From a checkpoint of a small mixture-of-experts model trained on Wikipedia.
Size: vocabulary 27219, 77.8M parameters.
Experts: 48 experts in each of 8 layers, 96 SwiGLU neurons an expert, a sigmoid router.
Training: a variant of Adam for the experts, 439M tokens.
Below are experts of layer 5 (counted from 0) of a mixture-of-experts language model. Rows are named gate (a neuron's input weights, with its number), up (a neuron's input weights, with its number), down (a neuron's output weights, with its number) and show model dimensions 192-255. Each number is 128 + 24 x the weight over its row's rms, rounded and kept within 0 to 255. Numbers have three digits each.
Before each expert's rows: a language model's description of what the expert responds to; "raises" lists some tokens whose logits its average output raises strongly, later layers aside. This comes from a sample of Wikipedia text that the model never trained on.

# expert 28
What it handles: Line breaks and math. Line breaks, table-row ends, open parentheses and LaTeX or formula tokens like \frac and _{, plus single-letter period codes like D, C, T.
raises: " of", "ing", "-", " in", "w"
gate0:114131133116120166129127114138092125115128123098157148127141108141165146102140136101125136126138132153139175103102144104109143157128142155176113102081132147109087083105162121137124144104094146
up0:147146114157135099117153174122130111136139183129122110099132123097122177084117169086147122083114123154151143115162149108101108120143067150154127139157139145153170172126163130142155155153174109
down0:116114124147123159082112145128096117086117146140121128084077122113120115136110144129126088125137152138152160114139114126075134089089082117141158122157147101145123142124126120142096106110091112
gate1:180149130078127117113127150167148142116122120123153135138110148104197138134098144129138142096157135102135138086129144194116126146164161129103117135095135125132109145098061105129105097119144136
up1:127103122130109123127095143145159107128110155075151161154135148139131147129104141142086170104171144133089092124106116158115145114136128132127100151155140125169125132126123164170150073157117174
down1:146134107113128166122097102110111124129179118106149166158161168151129101112118083114136102122138110112112136150168081167088113149152096112101128107103115115106118116120117138101087114175105098
gate2:167110103094162142136134136110135119133179116140139146124100158144100111128120105148167143170110141130104123089140136170174114090108163166081174162111113124132149118098146172122133158141161138
up2:156126132145121081152079165103130097101133107136132162115139087115151140157127143155068120111147123111089147142151081128126096128153089137158103110137117109138144131103110107152142132139113133
down2:109150108103134115174110156100138134124133111071153143144110110126170136124133102143157177098114134125111160110158155167158136091159129123099147123163155135138160146121111090178142145142163165
gate3:092109139105142128128127117104128154110136112133115134132085145122143131144126136097124151140120104102135146108102154101099096129133128149116141131135167177144146135117137111114141155128127135
up3:147127093112086083102152134133116150119115067134102171113145093146107172176129140097137152120154104169155117132104188102104116098108121111118123205111097127147090087145158097120104101082096132
down3:139152155127143127105126133128129120140090151134123149140135107121104096126113129138133143089105159138113123102116122133132072130146110128095128126106105140153097115127131139090109119123111128
gate4:125100094098104119109151102164076131124146099108195136082140157107165150161155133073157162141085151108106148169159133124132113113124099104144138094174132146170140105155145125137129139155137131
up4:101139144139143137112114132112159106124139081112107143162136108153104146140098131190133138124117124122117096082111154127112142134098138147150147144137086129118128152115121147130119145152144171
down4:132103157101130119128126115146145172154100161105117133136121083066161115109136187117145161089122130070093106130083115157141115151116099148105172117148101159131178134148168114132117150120123149
gate5:135138178129133073134102114101119154133122107137101134125119147149141119158145149136156125119099119109172118122121086091114093121155124129114151144108113129077085143137145116108141165191142086
up5:131119093067106176100134152186124097138160140110114123105139140104118147106125112134139135140151128105088105138133131196147153134173144149154087138157143156137128145087100103174122108102140135
down5:178135126141124156092122134155123182113181164125131101125160121133108116151136160132095103132142152136117091115147153176163099197153136119174128116170115141109136167135143117125109105139181105
gate6:136140117158145123114157135094145095138103120102156152097126154154150130120181127126122145107131117104152165147117094155152111148086096106174123114133152144088163156123098095087158148167107079
up6:128148112146143137149152128123135144150105134174134144137148178148126161072188108124121135119148116121115136152132104166135146106117141130102103170123122115121168156117122142085143130110140119
down6:150167116129104091129139136119159116125187170139144151149151162127173109102127106143142131106149078146129122099117120158143096133114155161126116130132157159106150116105113153168121125129120120
gate7:147125116135144111119128130150144060099137085139138134150100128146129134129120127111118114169146124101113145131097169145173110153142126146114116127135098148130146099111125119140129167145155108
up7:135122075133142145119117144162103128116123145124132122155088166122151136103141107085109119147125124126111138158119180125175189126143091130125151128141107098129154109128125097114159135144120136
down7:079097164150153139136136101111159155126184129156131153088138132136175160121099100132111157129160131134138159141135127191096107106144131143110128099134134099121119106126102122165123126137102128
gate8:135081128093130108109080152098124098099157064133124132148100099154124108163102136141129087126125105092127132131107119126132123115134114118094160112110131131107160148161138124082124145136173089
up8:077124113114115139114158164179162092198109120128151127072116130117117121152147126158143124124114166168136169089114142145089156122110114120149101145099140117131131130108162145078140129076114169
down8:130129138104112164089134128159146134142087096162131143142137097090105138108074138146100120144095080133133137117135082132143134141109143121102114123128100147087127158153099151123124111129121138
gate9:100078151081160090163105100108158118127137077111146098130130153132122141116093119103110115145115138103074185147153120135074122150143119156133112065125156120141130115137130156132142096158124158
up9:124149143121152105138116139082087111142124149104167135116141180122156112140092092095109136128115102120101138158139110159107115122140099180142150086099109201171092084124139090154145145135138124
down9:127158115144143143166112149098099105166227108101119152102150107133149108136149136144105104187142143129133119130138143136153175124094140104109125121130144095086138142118118140126138107095113132
gate10:128094124104111146142143113136135156143159146128113103105098136103140121121148107121126058150141086116145140130132111154148089148150118100100113090138140198123134076113138138111121128157143116
up10:167122149111145161108115135150151147163134104135104124120108089114127138114116175142136162169151151188124140124097139081130143102156098149130134120109132113108123133115142138158117153123098085
down10:124151147112110107113143094087145154134193142156099105140123152113141158079116113142141158143081154123139131135102148123147118108124120156122152133157153116145128145152118108130126095120113143
gate11:123091118127125165087171137129129143169132107129126119118120104097120074132107134126125152111134119136079128161065146090131172141145162107102132140099142148152136124150153115099124128097159169
up11:138155125112128122141161098093121183153171132128106104117147138153139134139101108123133111134079116124112142115096132128140125077112124111152144113096128131160127138129118104084142090095129133
down11:135116123113137142160144105122158100114195169116115148066169147095172139111128117141142103167156144136157081115174129123074123139132139105103123126099125181165154140120184108126085100133140132
gate12:125143138127094136112106149114119154147102155100144143106142146122119085126166152107113108118132154115142122176105162137137089146109144094103154135136126102101144141163103107133106052172126067
up12:134084126123134154145124103082147113134119148150126128198112098113113106118139102135128172131132120128134084097167124149108179102157158119160098118148107131124125148095139114103144193094103144
down12:104114102123106098131121135129171132178147118095104110125114120172081120152130137155161117093113145093101132146135099103123120109070122120137140097159092106082141186157124143142111134118125133
gate13:108135126117148104126192155092145129098153113150140164096145144157162083082143115151165139152139155126140106161130105118094107067137145129133129116112147140141120126136107124152122128131150128
up13:129172152160151161153161174145114130125157166141096132133106119119145098141104138121155118154181122069097119087129133128121129092135150136161104143108111145129156103116116127168142151123120138
down13:113156171162114105146090143100160160162097165131180107105133116182122139094121113117154100128150187106137140145171076153109134123121147139107166140128133178118105132125095127147151117122139130
gate14:113136167114088138132134117159133131143129169136188074147065158152103092092144145132133083157110152099095171154131072133121112156163108150127109148129164156112123129153129118088140111144094101
up14:164100129143156106141120126114147110170123139120120125104127110094101150153124095114120187122158114142174136121153139083107123112136151112136130127104085107171099108100135105122132133071134142
down14:150120109099144128102124104191157137167158139129105135176165142144098092127103133113108119128097104100184134137124105149134114126123108115112126119147140128151141105155083146108127141145128125
gate15:120147123107188147119139091150119141135131119098095097200176129152096121139157142108090119157155134160120141138123160126152140160138139127129144107139113146102132160128154136155133144127109072
up15:144140145097129171082135163144174150140096144157128141068111132092141126110112120167151162151112087119108115144074129127124083083121124134165154121140131087160151111109122096132140084106116182
down15:116137147145146104079156118130156073120085136111152123126112152120137158152122108079161141128135102120097122109170096126156094124076136119123165074127119183114114133166116119149157091086114117
gate16:103086149079154099121150111094123154109131148132119148079149183155168146143146141174143162149153162120119106161117196122141109155114112140124144138125140103127130167148121148096164119159150086
up16:143136118126152124131062130178166137090184138096134129131154097139131129108126128148145136111100129100157145132155125130148151119126092109119095089162096131121150115125080158108130111173122152
down16:112146131117142111156120108150152149114134111126132122143116114164145125100152135136166131156110096115134116131118147128104141142146111136109167106126101143122116118099161141103105088129140133
gate17:087129136151152186138136127170109147159164121163083120133098121140143130166146137159168091128142129128122118139143106133152131152148162134120134118110142131161155096132158175149141116119151151
up17:120122132145111139081149169087165097101132127170127165128110137105143155121152118125110091122156122146173127096166152121110104121140145109136148165086105113126107162150170105140126177083153125
down17:122138134096155177109114119168146119177159128098155152091107127108115133109141128134112134092115140098139138140109149127069112165110111130169157093126155090141150124143119146138104113108112177
gate18:164119186119104139157165175147108118106098142126143118174173145131096128146123131117156147110137112128102166099153122115123133144133105090119117077138161150097163116101131144157131130080138160
up18:121140130173088113126136107107122101129105136092187120128124073092131142132093142133094157108158136119120126094148099088116118144124133156158132168139114147121144146135105115150127125184084142
down18:124113129164093121109128117134136136099135159102121144142111161127134140107103163148110141164126131116132142146129144149122119123119101097110085130116153137108079128136143145110152119119086123
gate19:140134098076104151145085136146129141112141107157129127098097100140086060137151118123138118099141139107087117119113132160135108134099103086122144103102122114086138160137156167095140126145122106
up19:152120104162107139120156121060079137084125129112137126138146146108130133133086102123128144129146107140125152116150146103130121137154124133135143078183100128123110092097112179149155177151104127
down19:174125107128151127105128113161153120128207084191092117099114121138078102120126133096173082131128103125165109141133106170153146169132125150106185113140161146117132128158115131118106132114138120
gate20:118124134123156140104122161177124143146130080091130150133115095139127104067144121123125133163157094112145148132103149119117127124124188088140151097098128131141137141155148142120142137121124149
up20:151174146147153082147154133122135121148159156191132146163133167096108170132117141148122125109105144142118128094122089169153147137126066130106127167123162132151138144068140121150109125094102163
down20:145155132147163113121146152138112117161124158164106116098142101106089125136141141122169122160087102125137143111086081158145115099115121142150170109137109150179151160144130106090144129128168183
gate21:146155108109125129130117155114111146114128132100132133142177129178100103163088096151107119178095156094103149105112136116162110138142135100140145152103099093139118126130117129089162134135124117
up21:108155120129146135097096130142164147144166121144149136139174117151120124120140119079132107109120182121185117145116118131130109151140120130137127152120119127156139147108158114134168113118147195
down21:112133147090120135138130132150112135128181143073086129136173131101121146075134138132149177149157164122125162142147133108107128191153174135123098125157117150091126158143101126129173169159101119

# expert 29
What it handles: Dates, times, countries. Colons and year digits in dates, times and ranges, such as 1851:, 12:30, 19-93, 1949–50, plus country names like States, Japan.
raises: ",", ".", ";", " with", ".\n\n", " |"
gate0:142120161178164130158145144144143137105148155101140141161160126178128129127096131132162154139117130067116145132136154108134168135142177139095112131147159108148141133116121102156144103106138094
up0:169133165120152125139170096103102147123127142155083088118141101155110162139116139161111121178103155155130118123153119132094142140131152149123125110070161147110134122093146119137126129143121106
down0:119092130153153104122089109127113144167010142125132112129131099102122146143131093173130139127164127128166110132135155154123110116112130100166104122103146143131151130128123106116158169172100126
gate1:101167139113139128140113095157163114117117149149107143156139168130092118136140146138087143181121125120138149124112170140093117111131112133137173100157154128132100103110141151127102129089094140
up1:116086112138072140116146099079093144139087140105170109135110135116157189118108109122095133112100103160105100132178113095146091167112144156125125192058095118133102144125130088088146148150093134
down1:147100134121099130154136130124121108168133138155109151125115067114133068127144147087144135079142112113142160126109148122135086157130116127130143127151115131113117111147091150125117099124089122
gate2:151114137142131150122117116169139089109135122107116146157098123091143099094114170190169111116147102121118107100099096111116159148169150110112113135154176143126106129175130127109135104182138098
up2:112108166140126122148146166129142126136149133146151142127180124138123121117134186139100105094140143108111106148102128117119112129165126100131091095132124097125151098097075101121088127139129099
down2:142119126117155148105150127094145110144143085126127101131128158112104139119129132147123090142098136153113074154142104167161139110186127128100111128141133125123139110117106143071116142139135151
gate3:166097124123125110113075110103122101122067160166120171174103130128158129134152104131157104138132109175110142137124123087142131094121163141134179130099105127121136108138118156078114127114061091
up3:172097102162141094110106119101093134120099130112142139131131123125094160113103110101145094153140122150120143135155149090125153126140139143166147168163096093142124122144140115118152133087092131
down3:078127131153122103125093150139107101127117118128177162136131106146121146122165150189130135129103121101073130121094110135088136159099136072114111139144165123149130168129099126121141159132125114
gate4:130105151107169143106109104090139179118130129127107110088169152102113130140105112126107115114121120108119127128179133108144113101100143093145142098147127109135137127135127135128153154115119142
up4:091120127134155112124140102095118180135139116137132136118116090133097126081139176156118139106158136146118121115142153120138123128124107156144154140138124102138139151122126168124154107123138147
down4:143118129115153110153133146104124157149123112144131144147104100126066137118143121123146109088128075115083136123096119124120108114083126123136111125149134179156142086140091091104137137091110105
gate5:161150085109154138102118104103120134116108109108166117110124146165147131091135113147164142102144133083157157130146137122108084102154116096107090155105090143104112139127111099088165094116113106
up5:165146157117123147117128120132115121130167126140139104152128157106124132161147100141126117155116098104107099080113123143131073140127149097176135104105155118114122124108112124114116131125124127
down5:140118087171112133128121156124110148115045101120100081102089159141095082062107117110143099097125113155135094123131134154112116126149145142141116173121114114110073154100120126141121111157098157
gate6:159115122096133145109119101147128123145130146139151139130085111102150087081128127158156158126139139122085135138138111135163095145104175115097113124155088127112108104118131155110142110094142135
up6:143153115162131102131155129094096090096130122090138120145106133167121151169139100107148164098091166123107137104180119128114100104144188100144101144110141146138175129138136111094099151126110157
down6:150086120120128151149088138125106083104104116108138126124102125148149151153121131149066129132122113125090146133122083121118155145124108132130135131123105116147118092089124134078119102142113128
gate7:107133098151128127095114128110119148116135141064141176144122107168189133112130074117112144076152126155119099081134176138139104116139141136153090118143117082092132103178078130115139088129100122
up7:145152148125109125143147146149126128131114158109139175150101142128120134150135152104126119177120140091124114124125144153120112100139159166141120127112107104167123114159154164093141081070118134
down7:101106127120104147094136123163152089084125097101141084141113086126120098139143105096145129123103100094117166108110139118140140167107116145107124117127124128154124123175110079114118142128113131
gate8:125110096133159131145101105110140168153081086115121133112159092120174146096156130151156115116118135107086140121129135135108094183152108099125104169144110178177132134117107130091119122130129130
up8:104111134110128140124159145146123157148149098127155115173130169149141101070079126110101102137136127124147119094105166155112166104112095165115129144104145148125118118157153101107159152098158125
down8:136182148153105167097155114174107080122041162115100097166101078106131180162172088127075111152151140144138159148136104156171094108105147162142130107132090124107143121169123132114073112139152130
gate9:125135134144167128102124124111152165117186151113117162181152147129134104089147119147130135118135122126115096165153106157113085140126145116127157083101142124118142094162119091128154157141112069
up9:139109155158095154137124152128120142145183090134146144138171074165144118119087131144137100146148109133127097140087125138127089070126164119092090105154133156124121101109115120121119178146103164
down9:137126105178167122073142120176119135104120126104119118105079136085138139121123114128091117108107146144135136107109135091123185119123150152149105145123107135118117123138122150087157107165128156
gate10:081107111064149096151130155128136164113143133152143100138105132160158122162179096129138138110123124182131131146158156162054129125124148150098146111129153077145122154121158140129132133116111130
up10:137171083142127096188087118170086141118113063125092107132096149099140142155132132097095127108131131118101100155142118148119135137173103130114123120136090182118135093119115153146146161113120131
down10:080109074119122117096134150115107150118072149154100129089183142144167137146099088163110129090150115149134128124125098140096163120113105118141098160137113089146140110130143135117168135177111128
gate11:098092132108129131137155128144131120125142116150061152116133160086098130166089119146110106147085121150146102065117093098135157137140119145116178113131113121164085166135117093128166109116099130
up11:110104094151127142142155138175131136114097124121080134141118144117101144094100164121091126146132106154127133096126114116166147146098163160102150116122122117159111166106141091114135122114148122
down11:141131096141144170161117134140136157164128140164128075138101161123105083116130159152108157100132122194107149115131117134120148144125117105171100101095160145154146140126076073120119132174180107
gate12:095134169141119136118208152156113072131145190112100118182140140157145128125165137128163132140149104144150121099151128116118147143094124121129130150147119151136136109155160102103095124132113142
up12:168135136091154134120136115145124115094157121164104087112077166121141137132188129124169111097083095140141139146149138103160160145139139081160120106118079112107110148151110117108119163100116102
down12:090151131103083085091127142129120093145149189145122082100100123116112092141106130094151144140149141121103169146126088181083128126106110148164140113130138107111183100145119124159080134131104132
gate13:147092127100161145133138144147146113105137147150121130107144099096177113116115158101137149149148105126118129126156132161129153105137118154124094103130129111097119147129117126094117111163131110
up13:114130111134160153141153163160146120125148148108163135113115131077165093117134159119133126131122118142166106133141103168159150109149115126143104129146098116136137163124111155099113146117143135
down13:135135101145103071164097163098118134165178153136142117130155153107158106179176091073139153111141103094110131125127118145105110130134147123132134134093125091175127128153132098147141171125109112
gate14:092103143113135168141148152125085136124130138120164136127125141105109127155157105122120118138136161139141123098123170085100119123110143155108148125070095143124108134144128100095128117117134121
up14:177127106177111108130146130113124143146107095108118122100122115129134157119125127106130133114156169110113142148123094130151094137146111154138109146161125125172143124112142131180162131143110112
down14:124127089137166083095137102147144098138165112120125120150132131133121158149106112153120138110108124169107124137111157102096144096109088153138121133154085132130145123114107138132117145186119122
gate15:131137129100157094116100099156173153144119107143105103137149154149116138111115154116130156160124101088118127135129143154108109136114151106132111088176137153142139097160151151130138159148161101
up15:088135117170147132136123133155126136111172151121116141085074099152163122099113101130092127150139113125147130094127116090090139092147200136138158111117141111132084162149141133067102084145149113
down15:137111156136164125080147110087095125124113153104091099155122141113173114133176197169133120099139122115119139094169133087130151175112121158104136137132088121152115083134144134093123131100166114
gate16:145181109150131107141142126152166133131116106126106086103112129110133158151091136139118154152121116138146107127110122143114161153138139110101145075104146149165091095124097158123114108110157138
up16:105131169102134104131108152108119118147076135130175109136151129141076112115159119174115123101110150133101124109164123105116111112136096148079150118143138107149118124141126140137153153152123108
down16:151121109105149163125139147131133090147102108147140153108116143143123162142117122111100104153051131158155127150101145128113151142139122101139109142152161118117119143096128114083094133104134120
gate17:136140184059099132144179141156113086144150129086132134163132174121130117105122111155138102130105088112144124108152103154114136087164083114113133122160153127121152132168077160084113129131166088
up17:150110135101103116163124116124066087118156107122096114146149155129181107151122137189130119082145095170133140143172117168096113094133105152148139136155164142105140129175073164124131127144156110
down17:128122132137137114116119146120146146096168133144139134118116123117171144191139132066088133147138148120131134078142146113150144126107132092171131126140109100124086107081160087150112159120104140
gate18:120152162079134117123174122144130117136159165144136144142142135134154102119158088136153138181101133135122166162135129123112087121144111120138138118127083106117144156166112116147124102108106110
up18:152141139127123115096084110152124104163115130137116131077108100105091125109146118106130105167112164136128111121135123135154150124109174112144134114086140132176103104089171113126102125137168149
down18:143119095125179169144120106167116118124105107125122154138175123094089103121091138140136123128114099138179093122100120079131144138154091121158126103139130155152142141139129103122143099142111115
gate19:129139101175094122101117133103131138148161159133203113101137108132127132112153168109131119110127108134150146135108132127145154089139149149125102112148111146140116165113145110111092117123142160
up19:128084150130145119082105117123154127089145112119104105117114102146110069128114125158136149140141130141093143091129127112132120131139150170139133132157099175108112097146124144146104103122109131
down19:133116120149132116080110129151156138146101144105131107091151156140121160138143166088149120112172150098149138152111122079127148129130115154133094095106104131086123126101132098134119166125135139
gate20:128132116114113113100157126118126145150145127171153133170148123133101114110141102150132109099156105115167130099144129109124078137112078129146172111115109138110142106137121124149138154101080116
up20:089114082107120108088126138107109133151162123160129155142120081132092137135131117178137125160148111141136144151159106111133104156124081105117189139100085116156111153167114130158137152122131084
down20:081141120114089108152115137096104095107144115145134129091084162111153171110148141096098149124133115094117123086151118141075115089137193094163132148149166110101141133150125112094149116095139165
gate21:148124107145097120120124157134074105129120097114133159168099108119104126124151098096137126106150146095110120167123124129136086113149102158159125122151143112136158127122125120095146149167152147
up21:101139133142132146132107108127077147148142112081080147145113131107123132157165104113124149125144119131143133153155143126112115160129173115139143151132142159110120089134109088137130125174159150
down21:104096104082143130108148117093092132116202119132131131105129091154134150127168108132152140118151167152092146108099123163132136159137132125156121146096099143115163159132145139148108151161115112

# expert 38
What it handles: List dashes, word endings. Bullet dashes starting list lines and final pieces of names or numbers, such as son in Jackson, th, rd, and year endings.
raises: " and", " in", " League", " (", " "
gate0:110155111105110095175090119181146110120116123116141122131089129121118108136124145134128110182105156081148103175147131140078108120139133111168171099132164127128156133125087142167135083146125125
up0:111147104115152161174116158193113129106104132110105077107098122144112114165125125164115143150147164127158117153125161153129137153159162144152125137124134128131133099123112119172132108103127137
down0:119132132155147154131118127121163146134139113147165173051154172117176154074089122189095126105104155112107121152120124118151142105135114158099138155150143112149149139140133120149177115118152112
gate1:099106120163109115121109133137143143147153138144131120142132116130129094149108181123139125149167102109094083118115145139115106120110108133121120131121148135126146140129131165091156177167125126
up1:119145134115147123167159145138114165129140111155145131124110153136107148121115146106120068124125165097095123127173144140166101127109106127083118107125108138166108146070158128144117146119155184
down1:149124154127131099124093143168132126109178113135136113173115121121148140167153132148140134130107142161126146144142109104123110132127159103152101140073163155114146120171142105131143131157147112
gate2:095122123151136076112152097146127100130112130140139081113152144103137110127095128125127111165115152092121146147119119159111100095116136105166083100138089134107148138145117122143138155175115090
up2:105125100129116169165156152138127114126134179116165131138128098146116142153179166173133161142124090143115128136147134138159145147132153100126174161156169133142118124102176108161107091117152164
down2:143120145126110132102114122157140119109034134149136150119108128177115110100120157162134125135143118155109141098107108086096146128150159124092140123115115120127112093108146133147127146163124124
gate3:085086123146121143118143154142131099150135120138104090141140161108121109154127131156122119082160103146130123145174167124166103165104142095170164145114125165115096126118115132079139125146078130
up3:079118118052149177119185153087143131149095110156121120143078136141108128124150145150116116137132092113114144170085138103130108157122122117091121136115124155133121108135107130110077110128114144
down3:164111113126115150138141089148108115148170114120127184144110081157132121180137119108131132183111143140113129152163135140119126137104139091117163103138103101108120113136132143152158139127157133
gate4:140112140093097126100099115146121102108103117139115146131117123177141121124171124145122112120159170131166131117116125145176163105126130148102149142119110113121151143151126174138127144125140157
up4:143107121135107125117134138108132129105129113143089131153096137183152111135106152100161143165133147146154096138135138091139129125127168133203137089081101110121105128145164152159142135103136129
down4:135114146102129155118112152143124118116067089113150137132046164155145142106113129134097115118123129138107136092117098150115109159148168133124142154133115127130159097150091123129102169118164112
gate5:173120119108095139108115154139101166123141134096127108086113143147135128127134105147115121102162116117119132124080137128121147144179116123174143133139161130110106143162135121147105147159102136
up5:112159112146109089143152105133145137143133123135079118106119125155122158124140132128132138132150094109073152103121136116127080100178078122076149164145110181122110182138138086159108110132087109
down5:119129127100098128149125118095120148118055130110112127139136117138175137163135098140106126134142151139110148122131122124103160121103148138158119086121139138145144096158142134173141161141129113
gate6:140102130089124160122097134151165125145117092122130101151089100168123147179144136122115118129131096120122151119093097108081108105145100090126140108104169152092154120137139129071119095116182103
up6:123134147102127105146139159126152163142140095122138147123130105125150150131119121100167105184152121115113097100129143124112124138143139090158118119128131160112111097120111177107120134087127123
down6:103150081123109144183134135146136116150093136084113155076154126137149137146117113131098087104153146176134131153133118100107156093077158129143147111122110136085114123126139156132146133115124118
gate7:128125139113131160123122123177139099164114146087111148113123147097160134132088087132131143109135141076125167141113107105113167129151116140111136149160113091105143156141168095114152163097101156
up7:094094159112128110123114085111142117147120110106120143134154132127179150123091126145146171125148112133147140161101150129095156139102114162112127143164110073113127104125151136138175164107112132
down7:109100126143121160111161123196136141123175157137126137120156061151163141131143130179153146115170096163133169161120127090127136110137120125134115121096147127125088153162109139129144110136118136
gate8:176120139125100136104131115126109161094139181119117095133179158135126134154117136143162152122150161149160084150111120132156141151112097141101157128126152147140137094144152115140150151120166103
up8:121111107180142107147148131169162118136102102132144192129094142140105106083128158123168152185134156130154125117114123122167150133157125122127135146155120133095163101127145153145142157108092162
down8:140117179182113168111103137125113103155105080142125143124145153138178122126122112143131117129160136120106126141143122117104111118166132158107120099134145146117084106130102181114127162139122062
gate9:135175165115073136155089130108141127174123156136130104105109117114140096132133110108130136144107106145146102135120118118153070173189083090144126150121134150154153125142137091134148078144116138
up9:118074095160112154136175112183141118065141124102136139103138153094107096108170126123115138129114179104106127131186137124117156110062123166125141091159135104128094175099131157120116160127122145
down9:121115132087135133112164149112129091117113172116134135131156117129135104103132130107140136154132119141153185149117102131110086150133108153104156123115117146148150126134108101091150138133161135
gate10:127172141128159103133136153113095126125080112112104101131134149157122143135109117101167143170145119132140140127167128119122089143130127094124127103124099152105128115152114118156114137100113175
up10:107091134166094125161156101124164132091082077114117109174137122172124114115126144113153133179137134108118135103159157170129099121102144122101173138100121114093127095141108091109131143124120099
down10:157121091134127152123192149110147122120115143115135138144095109107094118111148151132146119146133123145130156168174100152120144102130136120121118106124121131104128158124162115131125152153147125
gate11:159169117146127113128147111090146068100130156131121157153110110128128115105085088143120166122108167137103172179115145167141110154138168130149121169140057128143138141103140129122132121105149135
up11:097136112151158119118135107146135134159134117099134064113135113142107163124142169112154143141134128124099146120084091112139138094174100107109138117152186111099111113152100101126094087120123126
down11:144088131143123089098211123169126126153167076162099128163156124113128128105136118155153156157122104121176177169087110145131137137155135114114162114113144116115103140115102154114100118144112122
gate12:111150164114094122167107189136136148105108187147124084145142119131140119128143109130167135131141084130103181122126139132119130129111139127133159129122137135137093122122104114113143167096086138
up12:109080134076163148124092183167156154153136145126115126129086093121141123141115105128113163168119102125096130107135123089088146121151142114109133120119159164163093119146121108150144125082133112
down12:109114093104104097124149125140138136144230154155089150123198123114093143159177134158100147109124127160161129143140153153120111094139158100126136126115119093099113122097122082169128094162171123
gate13:098088138101105128090108146164111126129147120091109118102146120124089112128135135110126113144145141154129139142146140114155123082106129109161148115112099133139138165118151107091084142146108111
up13:145113092187142115159142132151112099116106084103152110131141144152141120136129136146132128097093112129120159109103091141128179136138104104106111132116121129118113131157127152103136120116187130
down13:112123169140116104125110143114124118089097093139123137162093123137128124093133131087135118121151117087127139108143101081121133119179106109122114146136141159125104117154151131114095111175107152
gate14:110173128143119146152135111102166133118150137127147094174136165135129153156170138140118120118125105130134128111147141089061113092132127133167133141091119132160170146120140094135098067129148121
up14:117127102117150174110111120150120079142131098174163141120087115129094119147150096153098117082110123143182122122105091124131123132106127120153130069088114133112122161142163165132110157107158117
down14:108115148128156153152152096114124132166161161114118125125146152107135095109123148133114178102109163091149094144102123132114118124166118106118141129160116134132112132139131147124111081112163124
gate15:135146105129188110124132117108125146098119119135106148146130125176169137107103161097123152133141123178143105099170174136120177132136142153110137117144141118174123126133124091153139152135117152
up15:113122112134104104103091123097067169145140151093090118085138084090099146121112088133105124156147131140113125138100118117161133093133139135153098172115102123123117140148118152103100131124103135
down15:095119170066126100119103157137131091122094131164152165116138141135139151120115149133127133125137112142105124136067128123122151140112144118152130155132125116124151140127123150132121119144171118
gate16:117127152096111129107125094120094104111137091135131111149103117137171150103115149152138100160139140091097150094120149125111100178122123145121142144157108152139090089136130116106148145122092152
up16:135124140157119116114137161165119143177091105133086148157153127120107097127144121169112123156139155144162127117151131092109124120142141104152077154152129118110161129095163135132128139137119109
down16:146103120117105120138128141149115111067105125095128120139100121127105110113117121090123127106119176151107098126108122118168113143206142138109105124161124114091112144157125080130075136132165130
gate17:163134146137179151123143100113117123145136097160119108122112119136108179150157122126156150122143120105123141102094134142113132095148145158135099105080172137129128118138144175136123167154137168
up17:104113180129153106129136178129123127186152094166132148117084156129114102076120113138160126140115154093153117097085098133162165108070122111129139119079106094140121142163164100110127160145157128
down17:147111138124191135123121121162145140122156106119140148129111154115106157108152162115118092117118093116144169115117139150166143105166154178161118110105078160162154132111149096142088137104095139
gate18:094094133125128113078167090127153152133102148132124108135119129144098140108097120156129148130108114130162182094114105111118123152158093123143120153083161114107143129146120152140128073187100115
up18:165140105099155109170113143135116135148126083110095138091113145096134151136114168114160098123138086116092137149091151165113099063101145081101114094168141165167083134118149082080100132115143113
down18:144121150102153110138126125132090148135097126135140130156123174163130107114098139125118106134133151113112145139105115126118114131160117118134120136168124096108116154105113086117121097158117098
gate19:151148113113103116126151090097091158187138165133138059119165161128130082154109136127089103138123108110112131134119146144125065149172159074113156126080120137142124096138117137161109112085150131
up19:132160130101100148147121107139106135137113162116142130088165115169128074124109101114101132129143138140120141107090141138110098096124145152160184091094161143099138116189127136143126124113109087
down19:131082145170136143124116088114100127111126123122118197094080086131114123131131094121124138123094162107126124135134095150120141112145155077161108139139107125088098146144142110115148150183111147
gate20:103148126125112111134141064110098171147152154118132111104169149089105144100154107132091101121166108076143166161127154126081123136131102100126168128108157130127111122145097096140145113126110160
up20:108113132126151137147140129110129151151142120124143139125152160150148125137081119139163115151104139105097130132135136146159137072164153135092141109102139161106133141148175131161155084116159154
down20:104126141136156104114170142129176123107139092134104159119123129160168144142114158140122085133122108109111086111145058136145111119096146145095135141140131126091109121100121122137121113103137090
gate21:110160127145133100166115140147148128086080142113123103152107163149143098106106096114161126118109175170127149165108139113123116142132095114145095111184091128114152097129123162165109131088107064
up21:122134137127154101110144077090114126143168140100132129133087129077105097138119126116130127127105133122136187123121137164125117093148153105106116089077130135164161142088130123101087125134164146
down21:122160134131162068122101111099113122147137142133099151052138139153130102120092097148118120148127124160101126117137129183094074157101150143091144092113096096149114099117120139123153156150140101